Experts of a small language model: width 256, 268M tokens.
Below are experts of layer 5 (counted from 0) of a mixture-of-experts language model. Rows are named router (the router's row for the expert) and show model dimensions 0-255. Each number is 128 + 32 x the weight over its row's rms, rounded and kept within 0 to 255.
After each expert's rows: a language model's description of what the expert responds to. This comes from a sample of Wikipedia text that the model never trained on.

# expert 16
router [141 141 137 147  83  99 166 109 127 115 124 159 125 164  92 152 152 101 180 171 138 120 139 124 134 149 152 152 206 149 147 160  53  97  90 135 126 150 119 187 145  93 123 135 106 141 141  94 134  93 127 140 164 110 127 144 154 112 109 139 124 142 141 101 142 146 103 100 100 129 132 156 132  50 195  47 149 143 110 190 102  94 132 154  67  85  97 122 103  71  76 137 102 108  91 116 119  66 119 126 111 163  88 124 139 147 160 134 153 182 115  51 147 110  94  66 184  99  66 148  82 134 122 128 152 160 171 198 118 147 121 100  83 112 118 147 125  78 135 153  95 151 121  71  57 148  93 146 155 121  72 134  81 118  80 147  83 100 141 105 187 141 115 107 174 115 114 121 164 150 179 126  58 122 122 111 133 127 102 163 151 104 156 154 122  97 119 133 103 140 103 138 110 132 127 164 133 112 152  92 138  96 115  80 160  96 146 165 127 120 181 216 145 138 122 108 124 115  81  92  86 219 158 136 139 145 137 114 158 178 159 130 201 141 144 101 193 145 145 136  69 119  85 118 136 160 140 162 107 121 126 171 128 185  53 166]
Early word pieces right after a capital letter or short prefix in proper names, such as Al|bert, I|b|agué, Ay|dın.

# expert 13
router [ 68 122 122 107 138 107  97 175 127  97  87 149 102 127 121 110 141  90 184 120 118 144  97 146 128 122 153 179 129 166  99  74 159  83 180  78  91 156  78 168 101  81 117 159  96  68 184 108  79 119 121 145  74 159  80 148 198 158 144 134  97 164 193 147  73 172 103 141 162 117 127 117 154  98  98 148 151  88  68 128 136 149 136  99 113 154 177  79  91 183 171 113 100 147 154 118 152  82 162 104  74 133 138 130 186  90 134  86 187 132 156 146 170 124  89 124 167  95 134 199 139 162 146 126  95  71 122 168 145 160 109  89 124 161 129  95  75 123 157  99 129 118  97  84  54  88 105  87 132 104 164 119  97  90 114 167 132 137 137 119 112 134  80 109 101 103 113 189 147  94 157  92 124  96 123 140  69 166 113 148 121  89 141 136 183 157 141 120 138 136  95 145 154 104  82  92 113 149 101 131 143 174  73  69 159 109 163 113 103 112 180  89 115 166  98 150 121 153 106 105  85 169 119 132 141 123 112  61 106  93 183 163 134 158  92  99  87 133 138 102 137 185  96 153 140 137 147 145 170 144  72 164 161  78 127 124]
Colons, semicolons, commas and dashes joining names, subtitles and list entries, e.g. Star Trek: Enterprise, semicolon-separated results, Baltimore: publisher.

# expert 46
router [ 92 132 174  72 118 128 162 166  56 115 170 168  93  98  92 158 144 140 141 175 121 109  94 124  87 127 132 153 158 134 143 112 120  75 135 132 161  90  69 197 121 129  88 169  90 139 182  92 117 142 102 129 138 122 136 165 131 174 189 198 108 167 130 155  62 124  87 116 125 101 174 152 120 100 128 146 139  99 124 126  88  83 160 110 144 175 145  62 157 153 104 158  94 152 126  96 155 177 123 106  50 174  95 176 169 149 192  85 154 104 135 105 132  81  78 101 117 170 141 117 160  83 113  69 122 157 171 147 142 146 106  98  81 176 140  80  90 126 144 125 117  75 137  56 133 142 125  89 131 147 148 138 133 125 133 163 134  88 107 149 165 176 136 151 124 166 133 147  94  73 105 123 141 108  89  83 143 179  88 105 154 133 161 204 173 120 166  90 144 166  79 177 117 104 124 170  82 125 102  92 112 166  97 123 148 132 107 115 181 124 163  99 170 138  90 138  89 111 119  68 120 144 116 159 124 170 104  85  94 155 129 176 169 182 140 143 164  97 186 121  76 160 117  91 165 115 145 128 105 145 130 189 134 138 124 159]
Short words and capital initials mid-phrase in lists, music articles and descriptions, such as is, are, Art, in, High School.

# expert 45
router [ 86  41 110 181 127 184 116  72 130 114 108 106 193 149 137 116 126  98  94 152  76 125 112 114 187 185 116 149 125 137 150 183 130 128  93 169 124 171 115 137 146 136 119 114 183  58  77 195 104 120 120 138  94 103 135 165 106 120 109 111 185  86 128 163 145 168 180 164 118 114 134  88 153 168  53  95 138 150 108  75 102 196 160 156 153 119 130 121 126  80 124 193 113 135  88 130 104 134 144 148 122 106 177 118 122 129 118  94  68  86 164 133 145  97 142 133  86 174 181 162 135 176 146 177 171 126  89 120 109 128 152 108 139 118 142  55 122 122 115 179 190 121 107  95 125 172 110  95 143 118 142 130 168 133 150 126  94 121 131 154 112 116 145 134 129  89 125 144 123  81 127 150 111 173 120  97  99 102 163  83 114 190  55 131 136 137 185 164 156 172 115 105 119 139 122 161 150 158 146 135 139 141 115 144 103 145  91 207 145 123 170  90 110 126 158 128  89 144 132 113 212  98 118 140 113  97 137 184  87 115 196  61 126  62 136 122 117 138  68 144 144  79 139 118 125 137 155 163 163 111 128 128 216 142  95  98]
Verbs and modal phrases in explanatory scientific or social prose, such as can be, may be, There are, occurs, found.

# expert 44
router [123 181 149 113  73 136 138 180  91 139 167 138 177 118 103 155 142 162 131 194 135 171 131 119 108  73 170 195 137 136 113 138  86  65 122 163  99  99 158 154 107 113  41 126 117 135 207 130 128  98 111 116 106 124 179 136  65 145 133 152 125 196 170 141  60 153 156 137 141 118 172 126  86 144  94 132 154  99 124 141 152 112 159 173 148 145 116 110 184 129  85 166 128 112 128  73 143 170 114 121  89  87 143 153 113  79 180 114 171 134 100  89 136 113 108 117  85 147 168 183 173  90 101  65 132 147 172 163 135 108 132 138  76 121 111  55 112 142 128  97 111 155 130  95 162 111  79 139 143  84  91 103 178  82 160 160  89  61 148 116  99 187 136 112 112 109  87 136  97  68 116 120 106  99 105 113  98  92 103 133 159 108 167 199 140 129 122  71 173 177  65 175  70 162  97  73 133  61  81 111 130 164 112 101 167 155  98 122 162 139 129 116 125 161  88 139 122 126 100 100 102 125 140 172 114 185 159  88  92 154 130 123 149 148 113 179 102 147 155 145 107 141 127  77 140 111 110 120 124 163  91 155 114 111 143 149]
Byte pieces of Cyrillic, Chinese, Japanese and accented transliterated text, like щ, Ḥ, 江, 希, plus some odd Latin word pieces.

# expert 40
router [ 86  91 153 162 155 155 155 141 128 139  98  87 130 131 162  93 143 177 127 101 110  98 128 187  97 154 108  96 117 157 134 176 107  82 173 115  61  89 119 172 155  78 142 129 132 163  64 147 109 153 120 119 110 119 157 103 132 174  15  80 144 119 142  70 136 155  96 114 133 102 145 166 157 113 111  88 152  96  93  59 126 141  96 131  91 108  97 109  96 150 109  85 178  99 112 125  87 107  84 116 149 163 168 125 133 141 117 116 152 156 156 126 112 109 116 109 101 172 132  96 105  97 111 147  87 119 116  64 132 137 133 133 127 152 112  97  72 169 185 113 182 166 150 125 156 101 126 112  88  77 190 170 101 129 155  96 106 170 183 105 166 133  69  69  66 101 118 133 141 111 115 189 169 129 171 155  97 108 170  82 149 122 150 128 137 124 173 156 143  93 155 140 117 188 121 152 121 133  99  97 144  86 183 132  80 108 156 140 131 122 145 185  72 144  87 186  94 187 154 124 100 158 171 126 103  85 169 205 140  75 133 134  53 112 124  96 106 123 127  92 131 146  89 105 156 154 162  85 133 118 165 135 194 100 154 119]
Sentence-final periods, commas, semicolons, and conjunctions like and or but closing clauses, often fused to a word ending such as -ion.

# expert 61
router [100 134 151  41 118  61  87 164 158 120 116 192 142 139  83 150 134 108 153 173 161 148 107 136 102  88 121 142 176 151 108 186 101 205 115  86 154 196 121 110  79  40 138 152  95 110 139  60 156  77 114 147  97 145 143  66 127 127 128 129 103 136 123 125  97 116 149  90 117 108 144 161 125 108 192 173 165 119 106 133 136  82 119 120 167  62 163 104 123  95 113 101  90  77 109 121  80  94 150 103 162  79 155 112 143 148 118  97 150 135 125 155 114 114 101  90  88 105 109 140  31 111 100 109 118 115 136 156  88 122 125 139  93  89 158  93  94 129 120 107 127 112 160  93  82  80 144 130 133 164 134 103 128 171  90 159  91  93 123 109 163  95 166 133 144 124 118 185 141 146 113  86  90 160 138  92  98 155 156 100  61 161 142  89 111 112 104 134 160 145 132 153 163 165 115  96 152 123 123  98  53 118 160 119 148 153 133 134  85  98 137 133 123 168 107 180 152 160 112  74  67 162  99 105 100 164 187  89 111 100 162 146 169 126 137 106  81 102 135  91 113 135  78 175  77 177 127 132 189 136 156 142 121  87  53 157]
Pieces of Eastern European and other foreign surnames and place names, e.g. -ić, -ović, -kov, Záhlavová, Horvath.

# expert 25
router [ 85 152 100 123 157 143 162 147 133 136  93 102  92  97 158 109 151 162 164 112  92  90 183 124 110 172  83  85  93 158 190 119 115 102 129  89  73 100 123 164 120 129  77 166 134 166 108 118 103 158  98 107  93 142  93  81  94 166 131 164  88 153 172 117  98  92  81  89 137  90 170 136 169 112 167 119 122 104 103  99  88 103 123  91 131 139 170 121 114 161 123 106 135 129 140 100 160 128  97 183 102 158 154 164 163 180 145 100 154 136 106 115  85 163  99 103  80 177 128  81 103 142 144  96 119 111 178 166 132 136 110  97 130 173 115  94  95 133 182 119 145 158 160 131 146  66 154 138  80 110 166 173 141 158 176 142 133 107 189 149 185  96 100  99  84 157  89 123 143  92  82 142 172 165 115 168  77 161  96 142 137 126 171 164 170  70 177  89 127  75  84 120  94 143 112 164  86 151 110 107 161  68  90 147  79 158 165 147 145 117 161 162  98  73 122 178  88 163 167  97 111 161 145  94 160 193 155 180  88 143 161 142  86 163 111 115 105 102 161 115 115 174  86  73 172 169 168  76 118 157 105 152  98  81 129 122]
Periods ending sentences, often fused to the word's end, e.g. caves., 2018., UFC., causes.

# expert 50
router [ 83 133 128  69 109 119 165 158  84 130 173 161  95 102 104 155 122 134 150 169 137 136  95 124  59 121 123 146 166 129 121 105 133  61 156 137 156 100 120 181 137 146  95 161  95 150 168  94 106 164  91 127 107 114 133 171 151 177 180 166 137 172 119 172  64 127  63  93 150 110 174 150 122  95 144 156 142 117 122 115  88 108 142 101 161 173 152  77 160 142 110 137 122 172 141 128 180 154 136 135  72 164 109 172 191 112 173  67 142 113 142 120 116  81 119  90 118 181 111 114 172 112 109  72 121 149 179 158 170 128 125 108 116 162 111  81  88 135 155 113 108  98 135  71 121 122 124  83 123 143 148 142 156 119 118 127 129  87 110 149 161 145 169 158 129 165 121 160  66  89  97  98 110 122 124 101 115 160  69 114 122 116 178 200 163 143 177  47 116 185  81 165 112 138 126 130  60 119 103 113 125 148  93 123 133 152  85  98 184 118 137  91 145 162 106 167  79 121 109  97 129  95 101 166 164 187  82  59  67 160 133 173 181 165 100 119 134 129 167 100  89 170 122  97 191 110 121 123 122 176 141 201  97 136 121 164]
Numbers and separators in footballer career-statistics rows and sports tables, like goal counts 5, 11, plus and, are, surnames.

# expert 4
router [ 50 147 129 116  81 100 136 138 126 104 164 139  60 112 120 172 132  92 125 159 118 111  89 121  83 139 130 103 157 123 122 133 133 106 151 151 148 133   4 167 147 125  78 188 117 141 175 124  58 156  66 126  94 129  97 198 202 182 156 123 176 135  98 166 121 125 100 130 144 152 162 146  95 120 102 142 163 121 119 103  89 103 165 122 152 135 187 110 131 157 105 147  68 180 132 126 125 138 129 174 154 161  96 151 152 119 156 118 126 109 143  85 115  95  99 130  89 106  65 107 190 141  86  77 117 144 138 110  91 117 125  94 106 137  93  70 110 112 133 127 141 101 107  55 135 165 130 122 126 126 156 161  95 125 108 101 133 105 144 171 103 142  52 136 102 112 148 133 103  79 114 164  69 101 106 100  82 163 115 117 161 164 140 179 190 163 148 129 152 166 112 136 174 186 178  93 147 140 109 151 115 182 122 102 124 129  66 154 147 100 201 126 130 143  83 123  42  93 116 123 129  54 126 152 150 126  96 120 124 162 120 165 127 179 129 164 137 188 142 145 149 116 134  70 153  97 133 139 170 144 117 166 144 156  76 103]
Common words in plot and biography narratives about people, such as pronouns and verbs like you, they were, confides, is.

# expert 6
router [ 71 155 101  78  52 109 158 159  85 113 149 179  96  76  89 146 153 161 130 157 111  91 128 128  64 113 123 124 147 134 129 147 122  28 102 117 159 109 169 195 122 150  65 145  87  81 156 117 109 159  94 179 118 123 128 184 114 151 128 141 100 155 140 159  64 145 106 102 172 142 154 142 160  68 131 183 156 110 140 115 109 107 176  99 124 177 187 103 130 103 119 111  93 164 112 109 172 142 105  80  71 137  45 174 140 129 135 122 174 103 109 122 142  96  73 108  93 129 110 108 114 110 116 132 119 147 178 159 141 122 146  88 101 163 126  83  63 165 137  91  65  86 154  84 148  96 117 128 128 108 173 122 175 117 137 137 111  99 117 160 134 151 122 160 116 126 128 183  68  81  89  86 110  92  88 113 121 126 113 134 140  89 181 164 170 140 167  89 138 180  86 178 104 135 136  75  96  99  83 105 162 151  87 117 117  85  61 108 144  92 172 100 138 175  91 141 131  88 125 117 107  97 107 167 174 156 116 108 127 150 126 168 180 164 113 112  91 130 190 100 106 146  86 128 190 138 112 151  94 135 118 155 111 121 134 123]
Proper-name pieces, mostly US states, cities and teams (Utah, Hawaii, Texas, York), in sports and election tables and prose.

# expert 38
router [118 101 114 135 157  73 118 155 117 103  97 118 129 116 144  99 132 119 104 123 149 140 128 121 149 100 142 139 113  82 130  92 117 157 173  58 128 108 157  87 121  61 136 181 139 159 130  76 175 119 142 131 133 145 145 102  98 110 164 137 104 142 108  78 135  70 114 187 136 118 128 111  87 153 139 135 117 121 154 169 167 124 151  90 126 119  79 119 135 177 131 129 103  72 185 104 172 119  85  92 182 166 132 149 195  56  68 132 166 100 122 122  95 127 132 148 152  65 134  77 101 146 204 113 145 100 125 123 149 166 116  76 120 128 129 121  99 152 129 102 175 192 106 179 159 108 186 155 143 118 131 138  78 172 105 129 166 128 134 120 154 114 139  79 154 160  86 123 183 152 152 154  86  89 168 145 102  65 133  90 191  62 127 132  83  88 184 124  65  92 138 129  89  98 181 141 165 114 137  89 154 163 119  73 155 180 175 121  94  67 126 175  88 106  95 154  71 115 116 128  38 204 172 114 138  81 141 123 145 140 145 162  83 126 109 120 149 122 127 127 154 159 121  98 131 104 123 101  66 148 151 119 103 147 188 155]
Punctuation separating fields in biography infoboxes, discographies and tables, such as ; between occupations, ) |, =, leading |.